config.toml
d_expert = 128
activation = "swiglu"
router_score = "sigmoid"
init_std_router = 0.0199
norm = "layernorm"
qk_norm = false
optimizer = "soap_variant"
lr = 0.00492
schedule = "wsd"
decay_shape = "linear"
train_tokens = 227800000
Below are experts of layer 5 (counted from 0) of a mixture-of-experts language model. Rows are named router (the router's row for the expert) and show model dimensions 0-95. Each number is 500 + 40 x the weight over its row's rms, rounded and kept within 0 to 999. Numbers have three digits each.
After each expert's rows: "gets" lists some tokens that make up at least twice as much of what it gets as of all text; "mostly gets" lists some tokens that are sent to it at least half of the time. This comes from a sample of Wikipedia text that the model never trained on. Tokens count by the router's weight.

# expert 9
router:567481489439415465472508515541506593484523531486446416452480383475579488448498485514568467504476476494502472571512453535529532512554482518498535478491462551509500559435510525528439518444510556515507468479564457491556528506474458553484476460554528510504464465480455512522553467544490560526
gets: "s", "es", "ers", "ing", "ons", "ors"
mostly gets: "ers", "ts", "les", "es", "els", "als"

# expert 20
router:496537487510478506492552514512529512473577511492451461573446418450514527480503480478530461508512493405524496534488457501579508471552527602541512439523487558526480542456489537580461529481577515500502435505558479562534497549448465538493503433470458470431505445464536550455462533531467531511
gets: " ", ", ", " in ", ": ", " of ", " on "
mostly gets: " in ", " In ", " of ", " on ", " from ", "In "

# expert 3
router:572494460462443514480497517551509556468544499539462471501432428492547550448554532491491498520471501486535459531433475480511486513534471568548481524553521548492455536432481524524429534437565515542466477505510472529571535553437437503457450445523528515494485465468464549539511561544416564512
gets: " was", " is", " were", " are", " had", " to be"
mostly gets: " was", " were", " are", " has", " is", " had"

# expert 14
router:531515496442488489498507451563512539548533514539479469542468386480525536450491518529564498531469507382486532533459433524517551492520473564526461412523471537511500549459465499571487462465561499486494460544597473544540494567425552499484462510514484463507475442528501487530537478553506475492
gets: "–", "-", "| ", "/", " | ", "- "
mostly gets: "–", "-", " / (", " - ", " non-", " – "

# expert 23
router:558544423482511483432574480562543580484510506496427496533432491510526494504497491512509482509527489419519474515526515482558527455547467504519519394526492542537490492471462536562465494506595578483473478586567467527552495526509461480439467448543468471491503450484541510562540521565513517501
gets: "==", " |", "===", "|", " ==", "\n\n"
mostly gets: "==", " ==", "==S", "| Party", "andidate | Votes |", "|---|---|---|---|"

# expert 11
router:531523485519481464433591506518517551467517518506494454493500473430516517462529467540506525555489465405535474507510454494553527514485490526552440471532481515493482522430471544555484477537562545495461456543578412571544580561421544465482475427500472455489472469517496516465520533537454562518
gets: " P", " C", " B", " c", " g", " G"
mostly gets: ", P", ", K", ", Ch", " g", " | J", " | K"

# expert 0
router:560534489496445505479544495543495528427554493511466492557424448440519491470538484548532469540447503484498480525456465534534533488497530509541455485541484484503473614412469562507445488457535500516487490508551432535583555586461494483496435442514467473517452429474508484550563521495466527535
gets: ",", "),", " –", "s,", ", a", "."
mostly gets: "),", "s,", ",", "a,", "er,", "o,"

# expert 15
router:504554471510447473455488501544500586478483544556442394489455456526554502497550500545512514523490435463573476496476530523541534492516492576522477469505434518560433550462505496532448485522535491585478436526511516501570510515432477506436494429497517472525501435482546557497560504542502560528
gets: "k", "i", "y", "ov", "a", "en"
mostly gets: "ić", "ski", "ović", "ova", "ová", "abad"

# expert 27
router:516495427478421485449536471528532522489515518530486488537493458428562503492498468563511472517476424380529429565473484491582493475525538518525436519501493517468512505477502544520422518458549502518486504582545454569553526586466559517471446479513482503461468474451554500553504522522462536500
gets: " in", " a", " an", " In", "In", " in a"
mostly gets: " over", " in a", " for a", " on a", " every", "In"

# expert 4
router:549538491514468476418529497531482598445527515547434435484493412499519552422491511486490491521482460459561479536538479511502567507517483586527519439552501515510438532458510469492459485487511505535528475551515470548536607509466513554446483454502537515481418515450492480553571486517455477535
gets: "it", "is", "ut", "ot", "id", "um"
mostly gets: " cont", "ract", " ext", " us", " fact", "cept"

# expert 7
router:523496448416408482446488476563534579513552533486431452538434440484547552445543519505586465497529431479521546549511445554536566502461474512504463497550486549534514520463487495495453491509530532521471463506511478586517570530497467526493441427491470458510495455490498493539515525560494549506
gets: ")", ".", "\"", "\n\n", "'", ")."
mostly gets: "\"", "]", "\".", " [", "”", "\" |"

# expert 1
router:481556483492418516474524509546485490435527506493480464510435450439529416461511518517486484570482502468597473563474471476550534518587462532558450462510464563492509526471463550515403519507534518530495476524534487552568559545448507496471443483539452478492456498469546543524515500569447528466
gets: " of", " to", " for", " and", " with", " by"
mostly gets: " for", " of", "s of", " from", " between", "ation of"

# expert 25
router:590502490499469447443573538529532500504531526498494399553457444516482496435504489505532471535461485433523484516468444473539558496526462536539541449477469604486521547480480533532465484494497544507456556537508480591493534563462496499451464442477541465453459467482542539490506518577463574504
gets: " l", " s", " b", " w", " r", " d"
mostly gets: " l", " r", " w", " cl", " sp", " res"

# expert 6
router:486500460484474515454543490560505517447611528502433440553469416471500464462532470568517488561493440450503418521510539494553541542562501533500450471545507538534468574457431537543445469482527465497505498530501506503523497560473507514478429455490498489516506474474497569512532519574415543519
gets: " the", " of the", " The", ", the", " in the", "The"
mostly gets: ", the", "The", " at the", " by the", " with the", " on the"

# expert 28
router:561518426432461484496524413519516544483519532497477478483426481453506510439569491513513504514478468451536452570483506557613567460502457543501472447540462539508463520450490515535415523456546536543463517497504467585543554547437561516496488463536534484491517449525537508508524503526536541528
gets: "0", "1", "3", "2", "4", "5"
mostly gets: "00", "06", " pm", "98", "05", "97"

# expert 22
router:529500468498471485464549485522486566427493500502419436535486462544544499513478434469509449551475453445507485478530511535542584507539478562515512440504460540481468582493466563577423536495492536529496473506526500500493509524468466500464468447531576498458441505450539576567559494578478513544
gets: "ic", "al", "or", "ol", "in", "an"
mostly gets: " gener", " continu", "cohol", " integr", " sol", " cur"

# expert 29
router:568439469480457509419490530570550561490541488508461465554436428461546536440557467508514495526462433476528429508519479574547496478541505509503466473529490594488484546494453549551439524506524562491471488543506512572560520539431498475492458478478554479492492443482488553540522516545479552505
gets: " that", " He", " he", " it", ", he", ", which"
mostly gets: ", he", ", which", " it", " who", ", but", " he"

# expert 10
router:453481476503461474445514467561558530490531500483399468545464507537563453516482465521542453505496472441493484524481453530509522503525494594498496424530478555547469525425462566591476516449542493498438456513586459541505598537443502522484467480538471454482527467472509511521533511548463528541
gets: ".", " | ", " |", ":", "; ", " ("
mostly gets: "′", "°", " ft ", " | +", " | −", " sq mi)"